{"d_shared_expert": 0, "hidden_act": "swiglu", "moe_layers": [2, 3, 4, 5, 6, 7, 8, 9, 10, 11, 12, 13, 14], "normalize_top_k": true, "balance_loss": 0.0027, "init_std_router": 0.0167, "lr_router": 0.00118, "tie_word_embeddings": false, "optimizer": "muon_variant", "beta1": 0.95, "train_tokens": 533800000, "dataset": "wikipedia_en"}
Below are experts of layer 6 (counted from 0) of a mixture-of-experts language model. Rows are named router (the router's row for the expert), gate (a neuron's input weights, with its number), up (a neuron's input weights, with its number) and show model dimensions 0-127. Each number is 500 + 50 x the weight over its row's rms, rounded and kept within 0 to 999. Numbers have three digits each.
After each expert's rows: a language model's description of what the expert responds to. This comes from a sample of Wikipedia text that the model never trained on.

# expert 36
router:445443425504511528450443451443614537523506425507462613474458490510509573547561526489552527591549429574511468494492473443494526467500537621479492547487583463525390423554466506466531497623457454500503510483549566476469506539582556494467472510490583472475435521520507603566471556496520551563406567535522531457492519522576547497466459562541409483483460429480478501500425410558494446442415
gate5:416543543504409435571500555544528527453511446509567484481499505581567517574453590485432570561497506566481475557518474589393515525414493444546469518449459521546421503428398480458450436462457480639513413519507442447455571462583503554488497498528494459537499514519411480554434488563481489435485526480594427492521462511565542461477524527417410575518493500443455504521403514508448544497486
up5:510480579509522492515528443492616589507510519559514422603451521558479453514537495387523526524544566609444462489585430473497515460499487550545538486513521561537475472511430494490598504437513545601518472474588569525549567471454524611450482582500548560614518557464461466574515483413526491446609489523517414435631520466469495480458495479517493551456466513427502502482466540547452459520493
What it handles: Word-final name endings. Last pieces of names and plurals ending a word before punctuation, such as ia in Jeremiah and Westphalia, ies, us, es.

# expert 51
router:400475443535517525444474492445496468512523516501544498466491431587407497559524502583417476432454550494466472455539580518477494552489499362447487435528391455583446522527504492439445472524434573430508542501543559503492469439497502501460407462527392428468471512484451430510467350572507540439484515557550563528473495462520482565553411504509515476549472611526514509548533583429471462540449
gate2:593484538493512438486483459572404467444584508544521542515379541548451589470477519419469483416513575471480493522550504514536428493569437507485534404524471447494439460516455402472524530524465467457490547458493481466448501462557471520507546451571454514483602492479509434519444461560538514439542486496466449455449535591518525517542494465638353492384533524474539447445423544561461562522541
up2:538492517518489423543448479557512496494561549496502584435608508484503576478614461508503466425535610542490419489573485536508444429444445444494515466466574504470478555511457510410613543543524528556531530524527551558546422457454616443528373557476490481599507502520506440488500492586525540466464581507581491515484491498535489452524448481478519517498515562629403472543486401499453501520442
What it handles: Non-Latin script bytes. Raw byte pieces of Japanese, Chinese and Thai characters, such as katakana game and Pokémon names, plus stray letters and digits.

# expert 54
router:469484588496508506488462569445469568447545555508440557517526450556401488437421527451517460514434491512423571410579380483453555528591452479434491503503453443571449477437506584561454582546483532555480485542465501540408470549504447524446468490390553535497437440508522484462506565494449493487494435504461459536600542547466570470562487419481476520591526475450486508432551514411454551526413
gate1:485445495518567397559504534493461497484509529394500456578529455463505446502623513389563405505542496572490466540508471616509509538531496501480378554486498504587514605476490486536473524515433463485464447429548512518402405549533404463525491463476482513528531549407571533457421513472564589568433426470510493482523553516511459529547421503483559496495538441450486479525483456505364502488463
up1:521463521418559438638459549512475523529476494417490436563523484440413511500608513453596405474498525564480482520425508575524595533442516539561428537523461487521494535500470505553557616465456498521402452448413480466451484523505464537517571523408505525498492568458472564452438590482548566482483435466515517409479507549502519549520486487420614482469537516467482533526495414517442534410454
What it handles: Born and biographical words. The orn piece in born and attorney within biography lists ("Born: March 18"), plus pieces like writ, art, sing, from, and date dashes.

# expert 43
router:617470590470520500530531488499428480562481532540509469547468560435452424487453478515517505547542519550419569483541437575504465571518468513389400446531460436555445459446552403509531474502486450451515458463394457532447469413492500449569538544533477520479573495529500527457461565415569438567502479521473535565544482487433484450406430472534442558440483503445548495467538628468530552447583
gate1:454547666567522500396455458491493493480518556547489568481487526514506508517564446475453476563561436514557515507493487597496471469434540603400455514479438466537576521576498468426482450425540418460490473460619495489467503427600465459502538452596469537392488474520564551489511434525513547565504515387462450451507466506499534523485522475527541638454524568536494464515462509478468447514539
up1:481512480459527531444561496491530510474527505499436533400512424584637551446500497542522502499590476497457514486580583486494448443479517554543483574545557436555549565494541498422374504535488522446549508496608461477537533514436481535550579472466478507522407470539545485465513444572526466418528576507468589401449658509474557566506482491565494515497530439563548441534533564485531442527551
What it handles: List and table punctuation. Dashes starting list lines, and colons, pipes and periods in tables, dates and scores, such as 0-0, 2020:.

# expert 32
router:432496491533554449519503508465430551476525562532558505520535484528540483619536449491572511435423441427565548598509495468544454469543508589413513465508481503429537466440617543487466523407491522515440477494470460590472498490519507477461481566547515475508494506510494451507466543471454619499483326574514516506525432514521534521547428447600441519523419458459601542449456483442545488413422
gate1:429531577472469320553542518487510494507536463382491452586463567495410564454512419451516474463515555474497514609488496483507519473481392446516442479507453654373463478516522466497492499551481496538482364499443470484468494480500452472474541498531539455535539490561426432456542514432501450488468429465414501563497549458480478458500469496501542480479499572484551581485394481490476561491465
up1:562472507504516569522521578506474479565527561546553484495534479480379515522392561605508450557470476433437521421521395526499481534544537478555596551486511500558563475571549483433510539513575563486523563549622527528476503479485540469434467527479482503481503485511532518500473574514455548461393542549480452550511554545393476536560495552474451437523440498439395368561460518456556532536583
What it handles: Word endings after short starts. Completions of short word starts, mostly in sports and music text, such as gang, chart, championship, album, team, school.

# expert 17
router:525473390441469539591483543500603486499494480590463504541542488480501585610460473527496493493552527463504509567429560486454493537393518543426496540518515426503442503573526516527472530499508504504576468594519546559396516504419518564507498522428558522414545519473496553548443579484445439505573515514429568605498567465536555417523525549424448448548516544511402492555493406429440527451524
gate1:559473477464455518500454469511539442528524456506489450591492525520576564468450456549587509618518483607559533460498529416564400500471422550494510584534472617564497498504429583428523514493502621495506593544469509561494478524502487597468454550495527485477481498413538536505501531573507526481500440496529433490497568517552532414440596522535552523513527595455624489445492416503455501444440
up1:595555523420471497476507561552575507540487559442513480542550412507461542437545480475588457439588529483534498515564422587459436527482558451448517483505435500502539502566521473477532598514459418438503517490469501512429509458557469405538421586563478500527547419615465495579518530590549451466565491494463486523535523508561436411552489524614583559511594507496544470518516431446568475482525
What it handles: ec and ers pieces. Mid-word pieces, above all ec in names and words like Reb-ec-ca, Cz-ec-h, Dial-ec-ts, plus plural endings like read-ers.

# expert 29
router:512574475427475449477550494524499496560489449410544556459504479459439517496475514579504537490415590449620476484479555571474471423583559478605484421537433548489470460544521495468518572438533454473505536549489546464534563497469466528522599421507361568489515471394510493580436533525551521488517508419559478451477575523464496476501557510585522408527519525491542421509454396544428507465432
gate2:466579487517460492533493450528483494518378582485472566500513445574573516440522607531540496522439429518455476551572599452461416583459464492531493472488509526507477487507597494419465483561462517544446425543545449500488465556459531491445347415552517477600463551490463587426469495526501480545489427461494512488502477493549484503559530533505546455478547510442446477473535506513567371494352
up2:490492550538567598471480517458477560452504487594533413479440519431493456511474579473408492462483481542499508487421542589418498509448495511464506478487535423528485598493530505377544430445495460426536576418487395444635437463473528452477529470529593483462462492415503455448532448535476510423473494523458578437509466494436509500500587467513418506502510544418519526442527536365519457479483
What it handles: Letter after a prefix. The single letter or short piece right after prefixes like dis-, en-, un-, re-, as in dis-l-ike, en-l-ightenment, rece-ived.

# expert 30
router:466562433529484559544420513495608475499606419519527483440513512485542496463458431549566463530564472479526492475508404420523545505488462495479401562580501466551489402556588529584528499558562472460571507494455511490513481430407458528441462440423565626502550473464514596489559484536501484584521572507490519469484523539530559530484545490520479557623520464470539426516479450626530501482456
gate9:433478388428454512524514510553513441433478493585506524588455504458420496424498562479508461523565518573453563511486491547532481501510542598465515488516561546547494486529436446576443436515603513521489551524475481585537568532496499501442516469389506490461394555523558575531561555593439465471544536455484478406527564469412426540488562439457436543509571539504614483483489562551473481594488
up9:532535496446569515490494481595470415639505519432496533474511502558503583439476520487491515454474448525445519521539489615540537521476462440563540482562524526492579556529500467472420476438531518437568460567593486560549374515491502530411581410428558480450567527440509487567516469515441562417538572467473510524467552506366478436539471551429545541528482510508585480476421472558533491524476
What it handles: Relative pronouns, name pieces. The relative words who, which and that, plus pieces inside proper names like Mariposa, Belize, Valentini, Morrison.

# expert 47
router:487605528517534556559486583442454498400514446478521515465546514562438509532402487463568573606524512527493443526568493497550497468483499463505561576446421474522421523574453555507477489521500559475548479531446441548494421488465550564493480466565428559494539498481473471533461518545563520492551507401430563521449487467442556558556453515549554604506411593610517583399542504551448530504423
gate0:511540589536487382485467454487575519500678462470561538542473484472458510515480363345519474441469552558440498505519510506512506502482441502517450526591491641484512527456543524413477513571569578530468597448453495523612411486435488526586536509520449547535508517502464426526525536506554493522522455498498524461446449488504554529426490504440529530556526492471481545502453484568452562511489
up0:412410479420509589487486525505517464486438510461491587460502526541458579439551506570492440586508502516457544494478566481513536485501521493601517465442541538499584578458531648423524471663418515570439503540480522552473540513516383510500508523540536518484516475455455482534481461434526498578510491510446503482458433424497510344557520472473563472507526479596498517516608466540479529473487
What it handles: The v letter piece. v, ev and similar pieces inside words, as in tele-v-ision, medie-v-al, Ob-v-erse, I-v-ory, plus word-initial m and g.

# expert 0
router:549512560525504538475570434483558486530510526447441524467503453377496529494485514444466461527468454563585422546533355427593552518540489515576480438514527516462477443456491477517511494498590505516591480479567403449519442575466490393504532459565416455509516598481462454435507450503534496403476489536503443431430542483496413583518589497529522564497457450482441490456530441493388494431515
gate1:471487573389529576467594530546433498558554518560560555481443474446451506498512575499493538474474483616501519518476553474462514476506561567531562470439521500533496512518566448355481500454545505571452442533440513507458429435542540396527449538568521584494477472529554418441510520471423489359500484534531452497493530478513572459468437473534435471429542547446423475423520429484493549437586
up1:495461520464496582522534502525481487576492486549458567424420583428427531462443584512425520482489447564514485473514584436536535554504480558535554490416580418544515461543481412513492473439445537608475507509395444472464579455490622439530457492467467537498429510504474530494476541517608496532573490604566490555464487581449526501457539472497490454459561522400447460446594497543547578500526
What it handles: Coordinating conjunctions in lists. Joining words and commas between list items or clauses, mostly and, comma, or, &, but, as in "marine, nuclear and power".

# expert 58
router:531505437534397519526534529467553561493547524452417507486471496441483496380412503548562486456544450431448490457458543575490526514533476544456536494413517463523510478522406495513508548412541436423421462524489508556515459498478630496580559593521533437478587447457452486469578400539478464487566531474522513500427499527418582447545548574525497425503557402430534399491466490516437499474538
gate1:582518565497474519531546636441469453467451484485419557459478517540482562448531509520513423510515474529494385571452480513498493529577455520498494549504528577528439451517559438463495475504489528511538539470521559422496596592583480530537486500535517491577585403464570539585479480544468457549524576431563530545431460549510499351390501467424490526487551445431538458532583431516460547481471
up1:504477480503573450503405540510455500550522442468470536528485527437409504463514500351494481508419473531454560459482509453503517529609554516566561546500474535537511567487524438486509470363506465543572456520588527536483534499531510585562569413417469423555535496477545561425483505585486499424448504480471591538442462524572437399522532557566509555444520480523504403461459533460483574589501
What it handles: The ur piece. The "ur" inside words like injured, injuries, featured, plus stems such as count, form, found, cent, include before endings.

# expert 53
router:446577413402536597530368526534496514628548442501420442476556410565512532417511541485499546505490475598506563547581648524571458446518477529467452477505563529430534501475527492557457526448497439412522489584481587465447451483480508462553545517445526511502472501468440514508471533451569434476474519563508478490499533517499521577489547626543476420566501497439483542525532540497523499526458
gate8:523508489430506538535558407448445492454530413587480554509498456559513493503521527521515467516450558480476464458447391515563407511527504395632520606446485484461544536504483463484464386564540505375465526501391615487509478389472531476498553504517475493518504555496474512497540581458508465474555489476566411447480450429390541569516517483459470445447498502536543460523441485499575423536486
up8:471489509476495531458437513479440547559459483488481470427582559278332535489475541424480491598484509612461604523505533548528499453496438537445504475518500432495513458491493477523511528490541553537546555504485512476519483540521579522452479535547464538416417504499504495520516494438518526527559411525513500440455480568516365526483488548451513481507456408521537433404454470431541475506529
What it handles: x and consonant-cluster endings. Mid-word pieces such as x in appro-x-imately, plus cess, ject, pt and us after prefixes like pro- and ex-.

# expert 26
router:485574476454457500562573399493431553599532463483519511460532434538485467568499490501540571551483481504545575452593481589539495411484505499525442518504510472548498557434487579484505485437561441474377531506479500497538514526513463476549503508555579566592398505509516451586457512530505483518570515333474468531404422500500476495464587468533564469548548488559409454400480444476506555539490
gate0:526469516476548450560524527551448407552516565467442544428386579482479527565562458499522523520499546569543533550438486446489545555524555484501569537573514479421437547533514389465512487447480486578544483503511522413484522537502517519410425398532517492473523469502479468523471522459437636448619413560469462545436523480491460526445542547469456555453469374495598555499554562520474485558544
up0:513565517444342462502513518487483518518537478541487544510491515520472534487407424494536477541367587401538509442407538411530413582472581481460513497580502551410476554529490534518598504530493505507416526569475519466428510534463542471530505483515422477418514418506443560506407534507518509508551545554557438532579544400508532473467467476480484537469441488514479500498410575559508410577467
What it handles: Initial letter, lowercase-word start. A single capital or lowercase letter beginning a word after a space, mostly T, S, t, s, Y, as in Yellow Jackets, Table tennis, Transit.

# expert 7
router:442532464466463453498486460515360548455419429503432536493473453503582518513417478457470486519463532451448524422446586470546469443408531535465492570487480472509456486485437529450545562464465515508472497447473409511469467408468537590554479466574567548494612520491565468535370470495467583426479519396489486413625492516516432482435507437489543514439540445496516464505499439495434512476577
gate0:414490518429494532478480524637435505506482487515462538527567544497526521592543452526507470624519525472500499490465476479508514467529508408547561567452510633535569602490510505546451516467482514536436574553560447535466489501451536472589541533499487593357497534492530537481589460475356534516591534442516450539437479544405480526510432529528529486471521511502473464540427426474541476543585
up0:412379480444571489514510589640489452487492517511543474561429466500498452487452577513510521527540528403549448400464410544480419469495511528561587536479529477552473500470521471498512538443482458427470594529459518518566569518487430533535542572445462618483521468573577548482504518433448550444511520543549521546550462540489443479492483462510463498509535547557505447547604409556376512515492
What it handles: Initial F pieces. Word-initial f or F pieces starting a word, often after the or a, such as f-aculty, F-inance, F-ree, f-ailed.

# expert 2
router:453486543469502537534642435442545483438514399454555418522526482444426512496522413431511484457577466449467583473555607383438517575499512486397445487489443437545456467468534530449571501487619512509522528501463529436436537524533516455420467449445481485462471425461538494540523449491527450478494516483410472529547491510456491448561511557598524518515510404565552531517592528446577531505462
gate1:555415609425628487545429528499503496501455464541490543501478556559426497554504538492524498461539437469474528519510490503555500499551475443518507530486430539487525481482537509437481478468425470469395489427455595551451534559490507502499455457488396475481460591458502426498449562437539517440393573471454393510473398462506546560526591424491533550518573459511466386436530540472541418467415
up1:448512432469547517485579484587422495498572382565411463522522505462617538533605628503503520542414468570456499546479598586481519483455486465446446487529507436552528493475599544511520523472437533461551573544501468538577544455585503512531458540487512484523551468467448495498552523533520533477611488507572539451454446493506540373418506491565480513492430488453540535478493543448431581513539
What it handles: Mid-word consonant fragments. Short consonant pieces inside names and rare words, such as d in Waldner or Walden, g in Boosenburg, n in x_n.

# expert 9
router:535452563593489520485445414523530471510435522481480534474487589456604498440489531513519546628433426594592453489566409548524476609527527519513526480517486477499469456445451369534492455533477518548547540457380439407470498506496490445589538517490528458549504571514435433459573442500572474478494436521530492505542576553423438549483498512429555524443490416523469546501532496565552451506527
gate1:499453511417549440535499456398415517380491545521587419521499403527475508468478430432540560485483427469519462591523530601452527418456595484452434440492538441455530444571542551457399513462508456491556440416520500514455536540443461517439420542527526426518546493497521505533541567523478545541469501506520441532464516501566535493553565440511596549554511570423409486535458498559495524430536
up1:422439532513576560488544474529479531515541542449547559507544488416545427435487461569500516468459464353502607477495460563452434488528444451511548366574463477554533498462544541463501479534491480538592580477430473434500411535470528568432504519459420452459506482607553471528438533596511447522496553490413475488515537491553532538438482524449607465488470539519453479471492594505402494510547
What it handles: Commas and conjunctions. Commas and and, or, & joining items, especially the comma between a city and its region or state, as in Pune, Maharashtra.

# expert 19
router:507424512486488513519575543416472597452451545566575520545471405542554466452417548477539556462434469468512529504567524445566493514610459547451554505359535500429458544573590531572560552519406451450509528587499512433520462439544501430470471562474514498543516453421513528457471560474463452549498459420509464421480470545437433623477486487506438590493466494515483534554515456515526494499442
gate2:542482541511477459566458564526554420525463463560385492562488467530534485510463510442513486556497591462573490541386511488515502593522477513483484495504437499460426441464541468578424525507628424564542529503389433486491520455595636469564498448464473531543520478440530415524507503470513495396419485534504526460401379503454447477508481488481612484487529480468567514483517495531448548526565
up2:539517537633542556479430447466502527499430538475490554446487414444544547564498490498432482582505486457665448466510550383480448471515493501540470408486531436526496551572544536550413500539453600520509546601446490560458477422412472490532599581558455511569500537468580495594547494520520482512549444477486542509504483524477521483473534470465557482499561452529533454471595519489447464420460
What it handles: The piece on. The piece on inside names and words, such as bay-on-et, Tor-on-to, Barcel-on-a, Bourd-on, and names like John, Mon.

# expert 56
router:445431550614498517505390507543534507488407589414426437553453446448488464451611556521556548467509504481465439449615429432474511574407542512562509460475548494568449467479469503525494473540468490549570489509491462471425461463542567473525505445492469542602553462468428503500470542551546400490455465447419490433557398493472545540550503509459461479506505428580555516473481512464593553512492
gate1:557514560527498546543502481542510417426420580479525520525490481496452569507588602452525413458532474469508544551484483520442483584523518489425384451563476534564608532439482462518486507587531489568472608559477570539494518463566514516448527505622432561531434582490551469440545453410520511526495507452487478542513501498552513562467549533429503457542514375445548453522490528620532475445485
up1:438526469532490567476449481587526518407474442493459526470510552404491563507532574521501428374468483469536493541490418432524535425568533500494478472392595492537537569570477412503427530573465474510584575562466551438580560486521510550516414567463494543525508413540527418521551526408497543602481514554437530479508454491425473508525496506483513541532470518523487539400569490451447592450494
What it handles: Table cell separators. Pipe separators between numeric cells in sports scores and statistics tables, plus semicolons and dashes in score lists.

# expert 15
router:535468502408581381456528522458472511475515430451478508416463480603507489429497600447519389480481489453426508530484589459607545475435509477597538504470449521537466499549478586497508463534546499484501445538417459496485500528481549520453463578459448379429467474478509495533465493549536495524590515496501508400468528494382499437518445424536542500569466596544514503509501534444459607512589
gate2:559525503561436556458600507569479472580466489547518494491430544541428541397449581522480431454501491555436502469483382408507425502554490439524464487499485586564484428438400506558452514533502486517510465430409546516545500472549440486390398483552583459542591464509555450547467473539462440488482596461482494567437510481498437444526513520523523461496451551506452529463600507513436435516554
up2:470458511437474451501422517460447517444598533513483516520596484479515536479565567476518528501552512423590473530498551580395470604531550549510498564415552466543402510592487487523574542494543472384514594521495472488490474547502424554486511499477409560498476484543498472505402508632472558551503513533497450476475498521443551431372452474532475581492523463482457516541437430438506548513407
What it handles: Letter b mid-word. The single letter b and similar consonant pieces inside a word, as in Heart-b-eat, Ser-b-ia and num-b-ers; also occurs in math-heavy text.

# expert 21
router:464456574573476536484399474596530532372564544527542371526566541517521435499499502521469433514495538499471515477441580504478414527509509489397428431461491512485558425489430488574575565570572479468396433569495448498444468581520471494467473522542574456423477492469547490445463518581454599489548559490462498468506432446492455479433501425508470540473550501455502503547420546558480557470555
gate1:470485441529412559586470567524478482570457573459453509515497457511581392429546517415541472465536501457470468530484403580517472407539598444491442581448425547573515564439485561510442497493538398514503583505473509591484481445467486437460528404485505488531467481506584444491484522492604555578480505548507453465536512471507487539536523515531431456516515443476568458380579429465437496541474
up1:459427460456451569494442593597473477507449487564433499554547438520539505533453453430538466379469535565519440513501470575476474570500478417529497453486356519511451546512437531510588494576570443513514488522441511488440513498468527478563497492438418480434500487441562509452523537477505520473464495473378474499523473561511579599442445497533424497557500517426433570546619467567536477572520
What it handles: Numbers and ordinals. Number words and ordinals before a noun, such as two, three, first and second, plus most and digit groups like 000 in figures.

# expert 3
router:518556524556532612447522567477443483439528453482543557485418521537485524595450466468477574470533538418464517444516579592480598558536457609531536506464461428452389603471483550523483502489460530509517480532475563507461498457475502520515610519586537438540475498551462527618470527520574526537522429506513450489465452578550544410436513524547479514588475556552462490581572479551486429437524
gate2:508541501576500419550503528522548494479562509441457500496580452439454538511418464529513457498480432459455547589466477617439508492453487562497514488530456519442524518499501427564492456621488535448546553550557475510457443512424437479525517539436537540450434483510516527512474425425424522523392434527536539464529592509495437486405455499545410550449590447449405459449505471513339470453511
up2:458512620504537568508451561466491509445495513575463424539486598512541431485521488442492504529469506587553517503533528437585482505548524432465508449499603518501472377541524518442519503381541490536442463487445468476563567445485540614475531527498413408474530535511462465476531548549498447509571616591481446547473479486447515511565492559511571551506433517495504502536501483403661513534482
What it handles: "em" inside words. Word-internal pieces like em, m and om in the middle of names and words, such as Bridg-em-an, Stratag-em and D-em-ographics.

# expert 45
router:517546546434383482435543587439491559508428528528466471387568506402462408511475463494478534481460524487451427516519483473445563448583440523554592476576524467506445496398560489537492537441491561511575523481461404480576545422486536481494513478440410413447421463508465491519470513506530515524500549563507397416524534435601482504484531552519572438544456484479512419549568506470571476510479
gate1:474485563444492514459498565527477508484473542543444482578492575509454396487541644508392435474509481590508430621473421455633431479496437469597516496455553533555425477478467493523458526508448470471508535526485478525457552480540508545533513527551483470538553497577501456542430562445482472478650443566488414550418542469592499451481400527514514481453543456431507520516502483528538536480488
up1:543513459537444489558512429482506521592511513455428527427559428540476546486560536513595429459480549504467503450506582557532512497473542526464417408443561509460479499463447571496535451492451545504499616467477556539514478558471453440418489417502439504460401533467509473468439506469500518403460571472510516436570441466488433460458509468560480577454470513637517533552595453442397594459543
What it handles: "it" mid-word. Piece it and similar vowel-led fragments inside words, followed by suffixes like ions or ted, as in amb-it-ions and comm-it-ted.

# expert 11
router:550485422593520516540494492512445496517530568471544474500426445534546541516564506541533568559543438475407457484448426456441551503480535482525516505529505518530560616571501625452422563553451523403542532468460521563542536497546536412575585478532462534479557535540518547477504523630553521490488512512481536446498480503496493518552547416385392401549489406536610522517478521503433515497467
gate2:616470500498479520534487515492540453557528583457535459494438549584600577443500422513511466456552444437403448394467412493476540471552515372517516499455469557516485576560504518501491528559554485454524403409444487470488516553451502432470455384504506532601504542548511464540540543481541575447496595483478419593481601477492525468505452519561456593502498525532499445490476489454441461464527
up2:485490324461430541485495473520500474473597573443521529489499537517534564520501415428530437480500353449489489491446502497522592408480476479493524561482507521427552504581487550449405506505553503474469435513443469406522586502468508523429502445613567446556515555464485464606461516490507436435559511454617471477484551530475561502499511472505479588508512457488451449532419463555455504440497
What it handles: Mid-word fragments in names. Middle pieces of proper names and compounds, especially Mot-ors in racing team names, also Mart-ial, Heav-y, Neut-ral.

# expert 41
router:573516465612477478404499399611472468422545598504495573481573499463528569575484398473476471502493547408438526482426470494575494372484443518537479459557447448465539497546475519506558499583560522420560521529491563540492435456491449533434527478501507518383411428461534474468489519475547509539435549522439522486539543568510525517561538441506522484528461562470534502509368511566491498455519
gate1:438557508520515453446500496580483468532476571513461492518501506440490591524455454438484486498450429474468438549426569530430504428522460398533540517438459515515545500409478481514511677483598561441501489483479400452523436425464506482470544502532545510475514438562480488582509476622444448451452454447499508627491501560546392525518492529554548492449573558545515526521460580457485556570489
up1:516510484505460509528454579563497515559487486471552455590561543577500524607511487558587538499466563568463528453506437430492522568473481655520399532550554502492518468557446477542552415499423573530491532474521570492436540548472549518585512516475482532490439570527590602459428519512488523498537510516645529500457422473530524537466526445513524522521440471428520554486506446481552352518527
What it handles: Word-start stems after articles. Word-initial stems after the, a, an or numbers, as in per-cent, art-ist, rele-ased, trans-, ph-.

# expert 33
router:548475414419426518469493430511445486500512476430596582477457520485450499493454520459466544485470576472486521480583468473540507482531539493573532481475460546405477482451480540499472498441555445522538549509493591471453497404450408478514510603416563540450527583486476539573412503494506459427545540476532450432435556550493530429423593472543616570598541494592522498432547467555436547449507
gate1:454470446460482469528515546539540484467482546528481431534532537469548478490472518478519502542509529463454521382413491510589568450438450396501509539550560528498552450433489448474383494469478584515460552465588515542483470434436456415413506498456465499589411478457492568432477450536448458545506453377526486422557409514416427512506564536479476457557468511516525583423569514603447453514554
up1:514522518481496491438417474495503532485548477479474458511551479440500479555498519436430431467473431450474516410505472463491564465440454533532516627511527578504513484456435529492522426480581442499550595433529551574430473408434565401484489515527517490599422510426465600497456463491516458534500364421555477523580560468485490513538535534423507493590559479543417504390548502577518529507566
What it handles: Word-initial re/gr pieces. Opening fragments of multi-piece words, especially re, gr, ass and comm, as in re-quested, Gr-and and ass-aulted.

# expert 16
router:483551497490573507394574496496485549462425476494523427532570548496428444530478571498514435442531505501428414502568523470454499404555485480569562459561471461594433512513492613525440515553497541459470418501464590494462452543442506492435579442475529567434560419456491370496566458471441447527472478501488591569507535447483550537545560499498558521374590468447475495513493551472513529490462
gate2:455478460548512494488474531460418478535518540511633535497519522455492522495572565519480471512468451523483470542535436563453475461526445495532587494436471474546503559428516477535542464633466522381483545536528552496469468570564563468428571526489524447535510541453526529535479411558451562504585429440582459508560583426548434444588447449442587558489532566592459410482440502509542543442544
up2:416578457491448518498459479452552534463571494428469508485427536475395536476562449484448524588446435467537497473463457417444522591490460534550452438517549441446498493548497523468552462506499480543551422575455569557488471509503504475460459423556472543535455505466419565469465559401542575538583513456489411514521606484426541472441417534566571525520508504445467545570508462466603452394542
What it handles: Verb stems before inflection. Verb stems and inner pieces taking -ed/-ing endings, like follow, develop, add, move, form, plus the "ong" of long, belonging.

# expert 23
router:516432474399608532520492422554468450446493537545418509482593502484408450490572452475547528483447533445455492545406446484450503443581477502429447536503531510497504467475531498454499456430420540550472475542489488540476425564459509544389492547479559458563555442456461421533597543511537501552500453552528438536571428579528599558486541579468451556598488499500496512504467613533489591490489
gate1:609524420445551493534549511572585481437507530499512540561481498472475540529486571574487494432522518573487536432533459527530522594471463567491487593405392439545561548531494576451544505514509548478483427457552453497465579503491496544423489584532521510473508455458385510561402529601448423506488508476481420527549462524603516514449562401520523461483518526492471547468471584502380504465545
up1:546520485510466535530536616576476446512453502520484489543569419476459492572487590517531454451423469500447582463460466589469591485471473546526489514430521494474543430497490479495531427531497451452527540438588488506455448567597505524468532509506504500498587468506445462494477512567438483436539682460547469527431540538415527509503575489532577520467577548537443625418492581564549513443483
What it handles: Symbols in data tables. Dashes, minus signs, percent signs, slashes and capital letters inside abbreviations, mostly in number-heavy tables and infoboxes, e.g. IRST, AUS.